config.toml
num_hidden_layers = 10
hidden_size = 224
n_experts = 128
experts_per_token = 4
d_expert = 64
d_shared_expert = 0
hidden_act = "swiglu"
moe_layers = [0, 1, 2, 3, 4, 5, 6, 7, 8, 9]
router_score = "softmax"
normalize_top_k = true
routed_scale = 1.0
balance_loss = 0.000258
balance_bias = true
init_std_router = 0.0281
lr_router = 0.000241
vocab_size = 4096
norm = "rmsnorm"
norm_eps = 1e-05
tie_word_embeddings = false
optimizer = "soap_variant"
learning_rate = 0.00554
beta1 = 0.95
beta2 = 0.95
batch_tokens = 65536
max_seq_len = 512
train_tokens = 367700000
max_steps = 5611
dataset = "wikipedia_en"
Below are experts of layer 4 (counted from 0) of a mixture-of-experts language model. Rows are named router (the router's row for the expert), gate (a neuron's input weights, with its number), up (a neuron's input weights, with its number), down (a neuron's output weights, with its number) and show model dimensions 112-223. Each number is 50 + 10 x the weight over its row's rms, rounded and kept within 0 to 99.
After each expert's rows: a language model's description of what the expert responds to. This comes from a sample of Wikipedia text that the model never trained on.

# expert 45
router:50 62 46 58 45 42 46 57 62 70 59 46 51 56 53 54 83 62 53 44 60 35 53 51 45 61 54 59 56 39 49 54 32 43 43 48 54 60 34 35 56 63 51 48 45 64 51 60 47 58 62 50 45 57 56 37 45 51 60 53 39 46 37 60 39 39 40 56 55 56 39 52 50 54 53 55 52 59 47 51 42 41 60 62 48 43 29 52 41 69 68 54 50 32 46 60 50 27 39 54 64 42 55 39 39 55 46 46 51 45 56 53
gate0:50 65 42 67 46 45 55 72 43 63 52 36 60 56 48 39 44 57 51 68 46 59 50 43 35 54 52 54 54 31 52 50 56 33 65 44 47 53 47 60 53 58 61 41 59 63 50 35 41 31 52 49 60 54 53 49 62 64 62 35 59 36 48 59 37 38 54 54 62 61 51 54 61 53 40 28 54 45 55 40 61 67 54 47 35 55 36 28 38 53 49 42 50 44 33 48 46 78 56 50 54 66 48 51 50 48 54 53 53 66 63 67
up0:36 71 58 46 60 63 50 44 65 36 54 61 61 63 57 42 58 50 50 46 40 54 58 48 41 54 55 65 70 69 32 44 55 50 53 61 44 69 34 42 33 49 54 40 46 43 41 47 43 50 56 52 54 41 29 41 61 69 43 46 53 56 34 33 42 51 30 63 32 36 48 52 60 63 45 49 41 63 37 51 35 51 47 46 46 58 53 40 59 55 59 40 49 38 49 49 47 45 52 68 45 58 66 42 49 35 39 44 37 55 48 44
down0:48 51 48 65 37 52 62 39 53 41 60 46 54 50 50 46 54 40 51 45 58 52 63 48 37 65 50 56 39 69 39 27 45 61 56 48 42 55 46 52 61 59 61 46 51 51 47 61 53 49 58 60 48 46 64 59 47 36 48 53 53 71 32 44 66 57 51 46 56 33 65 53 47 36 54 54 64 27 47 55 55 46 52 57 69 53 32 42 51 64 50 47 36 38 50 48 40 46 43 68 65 55 35 52 54 45 58 65 47 63 44 51
What it handles: Final pieces completing names and words, such as -son, -mond, -wood, -er, plus am in dr-am-atic and mar in Gram-mar.

# expert 41
router:59 50 45 68 40 34 72 54 38 31 32 44 52 64 55 38 59 56 44 49 45 69 46 54 67 60 31 55 69 61 38 34 38 53 62 53 68 40 49 69 64 47 41 32 59 35 61 45 44 36 48 41 41 53 54 48 45 46 63 36 38 58 51 28 61 49 52 47 35 47 64 37 53 50 34 53 33 49 52 38 51 64 51 49 59 40 57 36 45 41 46 51 37 63 70 65 39 51 55 51 50 41 52 53 42 49 37 44 47 56 42 43
gate0:78 52 42 61 45 48 55 47 52 32 41 53 46 72 61 27 49 31 55 57 45 57 52 60 57 61 47 58 35 50 40 53 37 46 39 68 37 35 43 55 60 29 42 51 37 55 52 60 65 44 64 44 51 48 51 51 30 44 43 64 36 50 63 63 55 37 54 29 50 43 69 45 49 33 46 50 58 49 51 37 34 47 59 60 40 35 51 54 53 47 50 48 59 54 32 45 62 49 50 47 56 47 44 47 62 41 51 45 49 55 49 54
up0:81 52 47 65 32 58 56 53 68 37 33 49 50 64 59 28 59 57 49 48 54 61 59 68 64 49 56 55 38 44 33 50 47 51 36 57 49 51 29 53 45 35 48 36 33 59 42 48 52 36 61 49 40 59 52 45 39 49 40 59 45 36 60 56 57 43 48 51 51 52 58 57 49 43 53 48 54 49 63 47 47 61 65 54 37 39 56 66 42 49 50 43 48 67 37 44 67 45 43 51 62 48 53 56 63 47 52 40 49 57 39 44
down0:79 38 33 55 44 57 73 55 64 59 25 58 57 44 51 39 45 59 63 53 39 51 65 56 58 35 45 62 54 57 40 66 40 52 26 55 59 46 42 52 40 43 65 51 34 47 49 43 47 51 60 54 63 38 28 42 16 50 45 48 50 44 51 57 36 43 53 48 34 42 64 59 48 41 51 43 62 45 65 47 40 53 68 56 41 27 56 49 43 59 49 54 43 44 54 51 60 47 49 41 23 69 38 52 69 39 50 46 73 55 50 55
What it handles: Word pieces inside capitalized names and titles, often in sports or wrestling text, such as N-X-T, Nob-el, T-rop-hy, Tw-el-ve.

# expert 1
router:55 64 56 52 65 53 51 55 51 45 43 56 52 31 46 39 37 56 46 60 58 38 56 47 54 58 65 52 40 45 41 60 50 67 58 56 56 38 49 34 47 31 46 49 36 35 57 67 43 32 51 60 66 51 65 62 58 61 53 39 57 62 40 48 55 47 42 32 58 44 47 54 44 35 52 52 59 45 53 58 52 59 63 51 46 57 38 53 41 61 34 31 48 57 51 36 46 56 50 44 50 52 48 58 35 67 60 49 68 66 44 56
gate0:47 59 48 62 47 70 54 60 35 49 45 29 39 46 51 54 62 55 64 49 54 44 56 46 49 61 53 53 46 46 57 39 55 60 44 51 33 26 69 52 57 46 51 53 60 33 49 56 50 44 38 63 53 53 58 52 57 50 45 52 48 36 70 31 55 32 43 51 41 61 61 56 69 24 67 54 50 50 48 51 45 45 65 32 50 51 37 48 52 59 35 45 62 34 49 34 62 68 30 50 50 53 46 40 49 52 64 60 67 55 39 60
up0:63 31 53 52 43 42 54 45 57 50 33 60 54 64 49 53 47 44 48 50 39 52 56 56 56 52 28 52 48 50 50 51 55 42 42 53 55 49 54 53 66 51 67 38 50 57 69 57 55 60 52 42 35 52 59 47 67 50 45 58 61 64 49 66 39 55 59 52 64 26 28 48 36 64 40 31 40 55 43 48 48 62 45 76 54 46 52 50 54 44 50 63 51 46 43 65 64 42 65 61 41 42 55 45 60 60 58 59 51 36 47 42
down0:50 33 57 50 60 75 56 40 56 60 44 46 41 52 57 54 47 49 58 68 60 64 38 54 38 37 63 51 51 31 55 65 39 33 47 62 51 39 59 47 54 50 44 54 60 49 39 73 55 44 60 47 67 46 62 56 60 35 49 44 58 47 51 40 54 51 51 45 53 43 50 43 65 58 74 60 57 48 66 37 67 62 65 45 55 46 49 41 51 46 56 45 47 55 57 50 37 64 54 49 58 39 30 58 45 54 62 45 50 63 57 50
What it handles: Middle and final pieces of proper names and compounds, such as Citib-ank, Reyn-old-s, Eragro-st-is, mostly in species, place and team names.

# expert 25
router:51 38 43 54 80 46 46 38 33 52 52 60 48 41 37 48 56 37 74 70 43 59 49 33 38 41 60 53 55 37 52 38 46 40 53 43 62 55 35 67 47 49 59 43 58 44 38 40 59 50 46 53 46 46 51 38 54 69 45 57 46 63 50 51 38 69 50 51 34 37 35 47 46 45 52 55 48 44 33 47 50 42 34 53 46 39 46 60 41 33 61 49 52 67 40 60 57 50 49 48 44 45 40 55 78 64 57 56 44 40 51 55
gate0:38 49 42 25 51 45 44 49 46 62 44 47 40 41 35 44 70 40 55 54 64 45 53 54 74 46 54 60 53 41 74 55 47 36 36 63 44 60 37 59 36 67 81 58 63 54 63 50 47 52 51 46 53 63 50 51 56 52 37 48 61 34 46 54 44 64 55 55 54 47 52 42 40 47 49 50 54 48 56 58 44 45 34 47 40 35 60 43 51 47 67 49 46 40 54 44 49 38 62 58 63 64 33 52 56 53 39 57 62 36 60 60
up0:54 14 48 48 50 43 57 53 47 49 62 45 50 52 64 44 50 51 59 53 50 52 68 55 59 36 46 71 41 41 60 54 52 42 46 46 53 43 43 70 34 55 42 51 45 67 49 48 42 30 51 35 42 39 55 46 57 51 53 48 35 66 57 53 50 56 75 41 58 56 39 45 76 46 74 26 68 47 56 52 37 57 44 53 38 47 56 61 45 71 52 82 44 59 58 44 66 54 47 47 59 46 42 55 57 68 48 63 51 38 57 65
down0:50 55 42 70 46 62 42 68 61 42 45 46 40 46 40 29 53 43 63 49 59 53 48 53 53 47 64 48 50 68 42 65 64 38 52 60 49 57 60 55 52 56 62 36 33 25 53 35 44 38 32 66 48 42 52 45 49 44 44 53 54 54 55 59 48 51 50 53 36 57 52 66 50 55 51 47 62 57 54 71 40 41 53 52 70 54 51 61 57 70 38 64 56 65 48 38 56 54 41 44 51 48 44 42 52 40 58 49 44 54 54 33
What it handles: Prepositions and clause openers such as by, for, with, due to, After, When, that introduce a following noun phrase, often authors or agents.

# expert 62
router:49 43 58 49 48 66 39 42 54 51 42 62 53 64 46 52 66 43 60 51 52 67 37 53 48 42 40 38 59 52 57 50 49 48 44 62 59 51 72 54 35 66 49 44 58 53 53 67 45 48 57 43 50 39 36 56 58 21 52 29 42 54 57 37 49 22 48 55 65 51 38 57 59 52 70 50 62 38 48 62 58 52 48 37 50 47 37 55 34 39 62 38 27 41 49 58 48 34 52 63 46 46 54 59 63 40 47 41 56 52 53 78
gate0:58 47 52 46 37 35 56 43 64 59 50 47 37 72 62 35 35 49 46 61 47 54 31 58 53 40 46 43 60 44 57 49 52 42 56 49 43 31 52 56 46 49 58 50 54 56 53 76 51 46 65 46 46 47 42 59 56 38 52 46 53 58 45 51 37 43 62 51 38 39 35 56 44 56 49 57 57 51 38 53 40 44 57 48 53 47 72 62 49 45 53 58 65 54 55 58 44 54 43 52 59 47 46 45 51 71 57 55 51 45 70 58
up0:52 48 49 70 36 41 47 46 68 58 49 54 59 53 58 30 57 34 42 60 60 58 41 63 55 39 43 45 40 36 54 44 51 44 34 48 44 44 50 52 42 66 49 56 49 51 49 40 35 59 47 56 52 63 51 52 55 31 43 43 61 47 55 55 44 60 69 61 62 53 36 51 59 46 65 45 49 54 43 40 49 59 52 34 51 51 51 38 63 44 55 45 43 61 56 49 71 61 37 57 60 49 50 53 51 58 64 59 45 65 62 47
down0:45 55 55 40 51 43 29 61 45 61 47 56 49 50 54 71 54 53 56 36 63 42 43 44 52 60 47 53 60 60 44 50 54 55 61 37 54 42 62 47 53 34 47 49 53 50 54 50 38 54 43 44 54 45 44 37 68 56 55 76 39 58 55 63 62 53 66 31 45 35 66 44 34 54 43 60 36 51 58 49 57 46 64 56 65 51 54 42 55 43 35 68 55 51 46 49 54 37 50 56 52 54 58 56 45 56 69 50 42 43 41 56
What it handles: Common nouns for people, places and life events after the, his or her, such as family, life, village, team, children.

# expert 59
router:56 69 61 67 57 57 45 50 34 52 36 63 53 48 50 56 30 48 54 60 58 42 28 47 40 55 43 27 39 49 62 56 62 26 51 40 46 60 43 61 36 38 35 56 51 42 45 44 42 44 53 56 54 39 58 30 36 47 48 61 43 54 70 48 64 51 51 59 50 50 39 31 59 46 46 70 55 36 53 40 57 51 51 41 36 54 59 50 38 59 51 53 53 67 42 57 56 45 30 34 60 54 37 63 63 47 36 34 54 54 58 46
gate0:50 51 45 33 60 35 30 48 24 57 30 63 54 46 50 56 46 46 47 56 63 45 54 47 52 58 52 65 35 57 54 39 60 61 62 42 60 49 42 47 49 59 53 56 37 53 66 49 42 48 55 48 36 66 57 41 46 54 46 61 69 34 41 30 60 44 37 53 59 69 33 37 51 44 47 41 47 47 47 68 48 56 46 55 39 28 62 56 47 46 45 54 33 54 38 40 33 32 49 54 48 57 40 55 44 50 39 50 49 49 50 78
up0:46 41 61 46 55 38 41 55 23 52 53 71 46 61 63 45 55 50 40 60 57 53 48 43 57 35 57 55 38 59 47 26 52 63 47 45 41 58 34 28 46 48 59 73 48 46 51 30 47 51 60 47 48 60 66 37 53 57 58 60 51 42 47 56 61 59 54 52 53 47 52 50 42 46 37 50 49 40 45 52 45 64 57 55 53 33 51 52 46 29 66 63 35 52 61 54 52 44 53 53 45 38 39 66 47 73 40 40 56 51 52 69
down0:39 63 41 46 40 62 57 56 48 44 63 48 36 36 42 44 49 72 57 56 33 51 43 45 43 49 76 35 56 55 61 66 61 37 57 53 53 57 60 44 34 41 41 40 38 56 64 61 52 62 50 68 51 56 50 55 51 44 53 58 54 59 46 25 36 57 63 44 59 58 47 52 40 68 56 46 58 47 44 45 54 52 58 57 66 54 46 52 63 36 54 56 59 52 45 58 45 49 37 34 56 52 51 47 58 49 59 50 50 71 52 58
What it handles: Prepositions right after nouns or verbs in prose, mostly of, plus for, from, by, with, between, as in died of, list of.

# expert 57
router:58 54 51 29 40 47 60 59 48 54 50 51 49 64 37 47 61 52 46 59 40 60 44 54 35 39 41 48 52 51 50 53 58 70 59 73 73 58 46 39 40 67 51 48 59 42 60 56 60 26 42 62 35 59 43 49 58 57 39 47 24 44 52 68 49 44 40 56 54 45 45 54 58 46 57 48 55 45 55 44 40 50 50 32 53 45 55 33 39 55 41 59 55 53 49 72 51 54 40 51 42 43 56 49 42 44 48 45 53 45 40 55
gate0:35 48 41 29 42 56 46 38 51 51 46 65 58 54 56 56 54 47 66 76 53 55 51 31 53 44 46 47 56 66 50 59 57 52 55 53 61 58 40 46 50 66 45 47 52 57 44 47 54 57 53 44 41 60 21 63 40 60 33 48 63 59 55 40 62 36 57 56 64 66 50 45 60 51 54 74 33 58 43 54 34 63 53 43 43 49 29 54 45 42 67 39 48 59 27 51 55 49 57 32 51 42 57 51 49 40 43 43 63 32 41 41
up0:53 55 28 52 59 51 30 51 46 48 51 45 43 47 37 42 45 43 43 41 63 53 57 39 44 58 58 49 35 52 48 61 46 50 55 28 54 60 52 54 53 56 68 60 36 48 60 70 54 49 49 59 54 59 68 53 44 53 81 56 37 45 46 66 48 54 46 53 47 43 35 64 54 37 44 42 68 59 49 42 56 62 32 56 48 48 66 57 46 60 34 68 39 57 63 56 47 42 47 62 51 47 51 36 54 57 41 69 37 61 58 63
down0:59 33 37 56 65 56 44 54 39 55 58 45 60 45 60 49 54 49 55 32 56 50 58 54 52 63 49 39 69 47 46 47 65 57 54 43 52 48 49 39 34 35 48 55 45 30 47 55 41 39 60 41 55 63 55 41 53 51 70 36 58 48 53 49 46 48 53 77 20 46 63 49 51 49 52 49 65 67 53 50 58 40 53 63 54 49 49 53 53 42 46 80 57 69 64 63 49 74 60 45 39 29 35 45 57 56 59 48 36 59 49 74
What it handles: Pieces finishing common nouns and numbers, such as twent-y, e-ty-mology, com-mercial, cre-ation, plus story, father, mother, same.